Below are experts of layer 10 (counted from 0) of a mixture-of-experts language model. Rows are named router (the router's row for the expert) and show model dimensions 0-127. Each number is 128 + 32 x the weight over its row's rms, rounded and kept within 0 to 255. Numbers have three digits each.
After each expert's rows: a language model's description of what the expert responds to. This comes from a sample of Wikipedia text that the model never trained on.

# expert 18
router:175180152106143088146165167119169149101098100130152177106166156110111161150176191094159103191136077092144117091105174144143113146089128108142079101169072165161114097086184078109084144090166068136157113093114105190137157153166113147100150114165087099121157127136086134136084164103160145092166082138084174188094153098137140125099091115097154151154131099156157153173157109157093153095138
Description: Verb stems before suffix

# expert 16
router:142168143112119093132150179150166123126104121141169168106160145086088167163153146084152112171136100089150108108146193127123111140096117101165096063104111129128157104077158095093134126061178092130162144070114142178150171174162093154078132071175103094113163116141084121090103172089154143114144068169073157177102147103105153128093092140078142183152148106163180153157151107171111148074126
Description: Quantifiers and name pieces

# expert 27
router:148177159114110075114179172144167149126086106139146149098175113101097164165156160113161092183134086084152082072150169144139082131115119081148105114138103125151168117106183105094091137059173088134166121088145075183147150145180077136096136089165121098110166125166103117109101146137155160108143074152062171167106139107148164126095085110069131171179108100178159151172119111150110136099113
Description: Sentence-subject starts

# expert 21
router:155156142116143075154162147104147150097107112115178172085167115116095174165184156096161123178131133069144113101168180161132118157104140119135105098151092156142143082077175107121135137085170082123155119075134070169156168153192091166087160128168074093135170124158109111130089139117164151086156075126102152148121158098124127167118097115102161179125147115182180162159134074189078166098136
Description: Noun after article

# expert 4
router:149152196113145091125161143147180130101087162149150159091146147089098144135175161092153100181091067101141101100131180119120109139093118080148090056134097143166145105081143125093110159088172084133159092066154103162156143134164098162098141135163116109103155090167072123118112162132176149103181096101096165157099152078114157118072096105082127180145156079149167161164129092157091158086132
Description: Directional and position words

# expert 26
router:146173162113083091124171163169177156122084104143156196082166152095089186142176163101162101182114109060129125089145168135132124155093137134166098104146106132126140110096179115111107120071163072147135132112120074178176159157161117131070128110162116088103153112171086123104118175138148147130131078154075170154093161101122133131098083159100148175161124123173160172179149077159111162095118
Description: Biography and table days

# expert 37
router:138185154119090081107179150108157122133087094121175152082139105104102177196171157101156088175135140120144104107150173121124095169091136073147113116139058148124145101071166114109086187074157104132142128115124106171134158146174092142106130128182101072110156127158110122110099179128170138129163107115082168170112146087127141118100064175079149179146155117152166142162142075176094180095115
Description: Number ends, word stems

# expert 49
router:162175159103115102160165156121164128121096133148145170091174133103080152150165150096150107173138141089125098085135188159146119130117132121145078082148091132141122099094172126105125127057167084121171133086146103186160173181173087167070148133183116100116150125140107121113084150107169159085170087103102159190106172069147134158105090147077106142114131095185153160167162103167091174084133
Description: Ordinals, conjunctions, name ends

# expert 2
router:134147124108111092147153167110160113112097142169139203080162116087109156152158181083161113158144101076159108097131167126143099137099150115155097100119095133139119099075169123098121146060173097141155125094140095158150166160149092150077134116158118088108186122126110117117088185108147175090138072158058169178116150065135149150114081113101138155136126070175169149172153106176108147053087
Description: Pronoun sentence subjects

# expert 19
router:148158135112119072140193161134169138116066134114160174097156132123088164142156162085176100158110117092153103072143184145127120143090119101163116103163080117120143104094167111098118115087169069115164083095158096169162139167145106168102140123188118100111161135150082132098090180133153157090124065146066161182088139098100174143078109120076143147122155133145153160174137054163093140102147
Description: Word and sentence starts

# expert 13
router:150169163106068090167197164154155131125097147145150186092178116088096175163178169108153118174136086111098113081122178140113101152103122112140100106151066116123136112084159094109160167090176083130161140091163079188150153148156076167097131096174121118122161118134103104127073144151156119115153102116111158179107149084108184133072078115089122167111128114196156140160161123178118108107146
Description: Word endings in names

# expert 25
router:138164150117119090149184184133160125095104103131149156115168101117093148191208152108165092189133113094161127081168179123121129149105146094140095099136095114121129116064163120098110163067186091139151132102161106170147164142164075148095131105199108111100149127170074129093091180108153157110148082127102159187127141098164169134089095150094140163162135106182184155153142087147090133099113
Description: Digits and prefixes

# expert 44
router:143176146112116077168193169179161120130110092168170168099155118101081160132137172107155094179128099096134083103153177125137100163101132120127092106132081135122151084075160149129108137088165085125153128058133121171139145158144082154079141097184114094115158082170099151122076163135141186119152076139105143187121148086136166145111095142068151177144122125199162165185149129144106152091116
Description: Table headers and "an"

# expert 55
router:170179179114137087114181179113167153125075132106160173106149127114102150198173175111157101182120060115135113088150174147125089142095142111139086087132083125091154118080160102106094114096180108131153122104118113159159197149159080167105156140186109105075164106153124127111096144110126162103170094111087159177126170113133171123075083109105131143143129102165185154164149112176100141077152
Description: Word stems before suffixes